python train.py --hidden_size=512 --balance_loss=0.00955 --num_key_value_heads=3 --norm="rmsnorm" --positions="rope" --parallel_block=false --max_grad_norm=2.0 --decay_shape="linear" --batch_tokens=131072
Below are experts of layer 4 (counted from 0) of a mixture-of-experts language model. Rows are named router (the router's row for the expert), gate (a neuron's input weights, with its number), up (a neuron's input weights, with its number), down (a neuron's output weights, with its number) and show model dimensions 384-511. Each number is 128 + 32 x the weight over its row's rms, rounded and kept within 0 to 255. Numbers have three digits each.
After each expert's rows: a language model's description of what the expert responds to; "raises" lists some tokens whose logits its average output raises strongly, later layers aside. This comes from a sample of Wikipedia text that the model never trained on.

# expert 5
router:157146083123145148125133109108224107078133104164120192090123103122148151103129110130161193148134170158141107077135152094070114199179159081140149139175183151178124141162102133064114088100142097141151175141058128166121080087094085125156114181088151170121066107121142125118092113125117093112094117110122127125144140182114167163114123074139131125128132097127095145106143116079090110128133
gate1:210089153153108085134105153121178077114089079206137118143126109175150159120147105090146155111163133090164097053122069139118155117152120098131102111158092134158111161160151188100119100111074129070117116133171090122118102112134143170127027117147188123049157124176129169130132185123150130083119148194128148106104130158114147082123131132150130129169116168085108130130101124125157125084119
up1:137188085128135131092093128103099140135109169157109136154132140146111087082121088144170107173147172106130125069063161093135096162149139119104132124135084141115144098119140120124150121181039180134116134078141174148147039072158159133143139126087146141165132170144152143157152143113113092188194215145119138085177083092128163058173107059152137151109163127144123109181167128140107107079172
down1:080130188106089152148077090133090128147090123136208083083098088085094155145139120107175120071122115120096113155135081107131158107111095074150138080126110127109153113163095154179089135101152069106158043123144134158124150089104138182139168111096100099136112167141153102130162137162143159149100129133184092164131129182129114126155199144090099055187129131115175110098106121124097104090122
gate2:140105168102155162155200102107108111143130076099119105108117096122100125084137133139143077122055084116107109166199156129103152102112115086139137136135097202164114134157039112118075168127049061105114156143105139075047120158146151138123105111126121133113161135142168140160132138106128146118101081129099082130110183183145149104115084108154115142120114128175143140181131084097115156113158
up2:084067196137201134103155119131173109194127139108135203137141112118073114100119126140081101113090079096112110189144149125150124118137108111123164135139142160165138140152069115100116107102145116098131168158131137155101123147104083110127091093107099110090158114162165170130137102112123120109108094114126099094098142175154140156148063123085127091122100170145148141159102100109102127109178
down2:165113111197152093094087167153082176150093140114128144086059177172174077112164071098136104156067170079081180029123058141155082124116177112125118136091146163096169169113100081169149125113189103149130123140151038098203146104165116017122082146092138083162090069084141158107143109164117116136173167165101092110114129074119110135102167145179105121150149102067155157127163163098170128178135
Commas, pipes, parentheses, semicolons and dashes separating place names, dates, table cells and list items, e.g. Tyler, Texas; Ontario, K2J.
raises: " which", " ", " a"

# expert 14
router:170172098134177103133134124096160156123198148098137131189114116130149098108099101157118118146120131175142163045160101076139110149095095105169111173135168113108116107177065151104101116042160059086128173120128172098159084101178062158145129104136147114126113200138175083120093141106139076088073170149133165115154097159128147103151121056165087094124107098159109136145100157142073170132139
gate0:108056123113165086094133125151104126110133155150077148138131101108169170206132130133097150125122159121198097125188123143127148091154176167121091113155122120102107080099129118121092128102112206099076076104143100118134083163109095170115139132186119048119163129096164130146096143090128129133107077116149100058086137130107134161118117175165087123152042152139134124143144107167131171151058
up0:142094140132139147101093116123083088151145078120106087118162095119153148190172159117114094154118119124114132085121134145091141157179093124164085188147089169145168125115169102105073079131190113143107122150140035125176156088084083118072162169118160118155187192155137128132080157146102124078121072100162109155152174133119203098152109135166123182078155085155110097150119159156164066181126
down0:100093116150097098153178114199113123129187149161163124189110125149175148122096118088135144140155132128117176148142123189103142187204137155176156069107126101108173137159137141132183105110101111099133139120099116209134192087150124080114164213114188168105068113132160161147130109129148095132133099127167117129123110100102171106187114162141143141190099113012141110171120229120150180111123
gate1:134082046156173143098111176152178118066153076123060119145127113129113182125108151175149168181099060085078194115152107136089114089097135073091154104139116128113143128159124150070130093093079051076130149116122089127153128116128089100045160129157169100105105144127128121159065155126172112153054110180099075129134121072128140136135077126125119147058184127108145181141142064135138091087130
up1:151158091094118106161139154122170121101150111138095197139151138101090160140065143140090184157114130140134103097042131171104111122113151123119149151115159165068089186121128150155196106112153060113100133155070103073172141117154138088115141132114138120098122151166106172125110080109151126158124097112097072075110157043170182124116078124072090157105151181118135125162114150124107054127167
down1:114152115071146211159119132142136152145137139149064085152110099154158162069208132153129130106149105146105189090118110168106225130125123116116155134073121132161093106156137180053107127140116123141171106078125138158093116050116117143139063140146096154135129114141124162131108219156091116143134163143187107198116196125087148150135066138135160114150096119147095067079132141142135106083165
Nouns naming works, institutions or events after the/his, such as film, album, series, School, Games, and acronym pieces like WMATA.
raises: ",", " ", " (", " and", " in", " of"

# expert 21
router:096117150110143162175112143149167123088123099122130180063125151141153111178127143105121187209112133154126170100123181071116101117149157087083134191134080164117111168160172149150106054115096118095141115160079139193129091094156112161164101149144190134142079107127171146142104131061116110098097140161121134161110109087184170126152131145187156117104169139111137126062162139146124127162058
gate3:126144120130100133128158145118180129169089089173090163109206170074153185162109125103132167140119144137068183157132087090121095090102098120142206179148079117094151051124140056127123112114103133172057164140137122129140121172172111156122146145108220115174136129133156171109156164127167128121125116104183150119104109091159111216078129152118116125069137137099115076128139132164129158071099
up3:092128116178109118153163125165159171173092119148142101142083163084079100101082134116081090149184182150105134113126126117171114146163142153036146182169083117178097116089171074151095146153100140154132116174123143139149165133150158156098127111131138113188175123124177121115148105126183071082109155081170154120113121129136054127112118150160124149094067183081157142130096154221115153146097
down3:179119129130177110155173149118122156135143139145134167150084117165114116146149192130157188146153114089130098163145180153167158179137150121162125118194123127147126087167135152060131158119095136085092149118114089112147094084152114113111147117129126113040221198127111098132086143123156160091080089128102065086115171211122082088174161123123151094151185113133166106165193154092061127091175
gate4:124138121093117111113194107126095151145131029114064111114116186126083085134133108081078151106100117154079111105079148111109109177106102138129113190114158105124135118153077077199121117108163174080119092152095134124190175103132103175056152172145094144130117134120133137192122123108161109118212139041147087137177187088102140154161135114171140083128125137189110071115121149158110155161083
up4:086070144106118144096141125147108087078135038130098104125133119109066125194091100102076123082076131197134083130095144124107096167065098159165111131111111164129109093141075057153133125128121153140098077136106124105144152144145145158058140150109107169134085121175117123158105149088165114100186148103147071115126140090083177141151119141135186096103096111124150108122140133120097105153088
down4:151116110179226144130138127116142087063133080053055089120062095083100140154031116155086158158156107170097102143155109119136141160060138109115159106150103103168117101140163073161131148107122130180157137099137115147133100124084105096149120142136129184158163098120083132124119089168151089158053186141168077123144092138114143147150168133145160154133138073106131150115189103138168127161165
Column separator pipes in stats and results tables, zeros within figures, semicolons in number lists, and words like It, million, percent.
raises: " ", "\n", " S", " –", "-", " in"

# expert 19
router:148168134196098159118096143094135170088097071135121132158109131115132177088115134117042173168123176169142098080121152128138122159201146121094158115138186154159133164096095068130075146063096089114107165147089178125133120083127125160116150078103127140108106089140165165089097085111178077063100130191126109139105089155157164100115150178165174158133118080119161134106121112160171150112165
gate1:138081076159055123114100169141140078123075180128125118136119112097191150044119167129106106121122122167128102101136119096090094106189147136070093094100155101125137144117132180158134091143149129100221144162111145136147099149093152142143176105146143116180132064133119122095130109084140185136094105135183130165126088150141116104126148096117106082126053150150114151204145163112164117148078
up1:162136141171067104161135113152102143127114155124129102126135136074112133040128184107101132155105141169119107124160125085093120085190168133117125074119161105094119139097127134138128124205176093145157105149085119146118115130150128085120169133143128135177152043125111134133086094090129210082113074119164113165165119149122092141121117126128139099149035117095099157158141156105183116155051
down1:136170122161149150165145103135107183158199111120155082129152123170102145107090173137100167093132110099078093094084101138097128081091145082144163101178147135158118068120121114122087114159156189138132101115124130118145143102173082094140153131100117207165154172140171073166087129110148129134232175146145098083157141066133054179076085135125155124160197114173151121119151162113119100141039
gate2:151068128116183102120126163166093164142162156066119137191113113201144122133102127161106144144162137091094090121108120128135174089103154091078079137152132116141141173121130066143057120192122151148097130136135154056123147086143114103130095094138164147161174109173164153150082150143152120112128092150133132120098132150147163113143207093127164127184103147124109118090090119115074101142156
up2:097088143150199098159088144179143112134140146097086146231092129171145107097114120134101140141180131089189152114103149143093135127102175122115097132145164151138123142107104054088046079170112145102116138159108122090134085086106151076115159168119144122171158103138136169121056113128111150125158121114158134102056128164157100090124203133090174118139115114143107099092191159133072112158132
down2:090144063156152163130083150080128155099126062146145156183087136111128118095170145190108139130085164092114160122114173088153131168146153153096164127068144147110182128130114113147144135142090193165115091140100127167094108116135207088121185090072084137128141150157090143130165163117156077119124140101099087120201114061198127151172124116124127172165101153122113130125138093144181097060109
The words and, or, on, &, commas joining lists of names, and colons after infobox labels like Formula: or Media type:.
raises: " ", " the", " in", " a", ",", " of"

# expert 29
router:122203132143107151135127143075122107155143167181135161156138069106154144125105153132082129147088163164130091119091116106101079105130138120093057183138158183118165114090125121109148100161160163116096135127138146120115056119169086084197166118123153096144140194092116148148180099078117109153197108136110093136128109119169185113132130106057100085118128158139122108145121121095125136157144
gate0:149152091114084145131134147167071138157122176150120125138104190104123180151112120177153162128148108075111061112126087128147139072138147193153159136111107134055196144100113114061104112192153103102150149082155182156074175095177132137152140112162073126089125073156131112085101126127101139108187074155131103157186151104126071176155131072112129216102136159157101147151111170111109090118152
up0:152130107140071153119116170116127168154129139132144124083150107136099170132134120184103128108152091115109103170166155118046089097125133171144060120129108088062154150072085103093068137175126107142062092135117172155099145123112130179153197120110121142155099109120134159131132127175071088138123105120075146103138159135110125140093103125127092105102117130186065082079112204112148133202135
down0:109124059175135115078124168129089139111155143174162184123114110134165131170191120110150115063179102094136123116162162216161138150137125140110088126096110134154156034068189160142108109093138115103161144130127108172219105120089170118179127121114166120117139136121144179121168108096130086190133098179165126141123099183148139140083120162125113176046168162133108130118109126112155184201126
gate1:136081185120086099113086184199151118057159159136170161151118135075124117103139132146155186174084105116107164167105095137174101170136181150106184105125127105098143113145075121123158140114118114140116166177116131133135101112137162101134161164146111118125201134153138096129135135154071152144163127123133088151165180146126145163154086101122056053108165145143192111113111126134160054127144
up1:161139136143140109175171144112119156051123123119143117149145148079116092100147120101165170159092129110145142171123127147174167120117199112130110158149154158100157150165089068105123103148127090106164155137121163054169091136128118128124157149088151110123118141125131142123121151137067177098129142131085118140107153158128095157140126107113129134131129131146103098179122153102121101087152
down1:129091085147148118161087132182098149127131093132147116114109151113137083149114132117163106042136128164081157183111129129161203100128080074153152134096104151143194119118125154148189117099129178166126161145113124133143152182166069143135129094131156120140134157095147109090159129170116099105029122111133152195204170102194103096106102113142113107149091124146140101112207122157174105112132
Sports context words such as record, season, won, ordinals like sixth, player positions DF/MF and country codes AUS, FRA.
raises: " ", ",", " in", " and", "-", "s"

# expert 17
router:117127121125125155148096132093166092202124082176180113056114122164091145172158108115133115178117158098155128088064210136145098102149163085104132140143171158191127134175136107115162085099166114172159117144045181138109100115101116208180072126106146137136128118134140124104128148152145082169176140097128137150123179128203111140117118160128111186059159088147125148076077188174094157117102
gate4:124112175176148105133107157130151109131173127058164110088145167134117059070093104137155209123091141164181118125129178135114148104166139171132166104054175101031175162112125077120160140103144178126131066118140206114130130128142083099106147141144127070116105112112111104144163154145155130090197089122151159143142204143163133091129119100150126084104145131101088120080105202126122195147112
up4:122081119137193093162104156131105139121126129053139123143116137085152064068101122168161138100186119194125100067143181088166164126177104094134115155108152127085099171119113163084117153128109136129160091103120143179088104158166110168106146148115184057170152106158197141221106141109115164093131158170143099119131155188134112107095091111186108090135153155092084157073135165088084125132126
down4:082090097129157140114158166117131160088073142104100117133173136148172152110067123161145115130185138132170143161126086038134043161127142139092093160098102126160166167081158143143135124139108109117116123109133181102065092160158093106151223148170121177152159130069124117084136153130139127194187197139143149167119141108127139156067182140099145126059141095140122096130108148162130108098171
gate5:134117127150143119177166144102115090148120125118139145135161131089135118132118179095077155118160134116144156143166132135125134048196122133175161131120157143116119131110064150099183188150107167087185145175070152121092119110156130165107175117150092196102125119151156194131158119093116158139098142116027078180123093157080164141099081114124156096076094132136113156180115152122084147122103
up5:099093103129132132195145130086127115138153099127107142094163110094122111174128146170070177144150132178165104183146170158103185073155094097195176105147124133113106099131149148064146139117150155082139152141097168124129133150155172171117158115153086200114104097142152138171130100129101161060139170167123111150118098126082158124108142127153118117093098165084156072172147182109076118125134
down5:153124111140130162140137154150119109136033094161196168117120124115099176093145162104057156121151155101113173150155147145123178144177115139105098091141093156152121077108112078161100086124196144124110091112116125101105132144160171128125103140147136075148098111161180080132086101138162137141135149082167150088133102167137116087119106127132172140134128087116160172064096117098139155127163
Sentence-final periods and clause connectors such as which, when, but, that, who in narrative and descriptive prose.
raises: "\n", " ", " The", " In", " the", " It"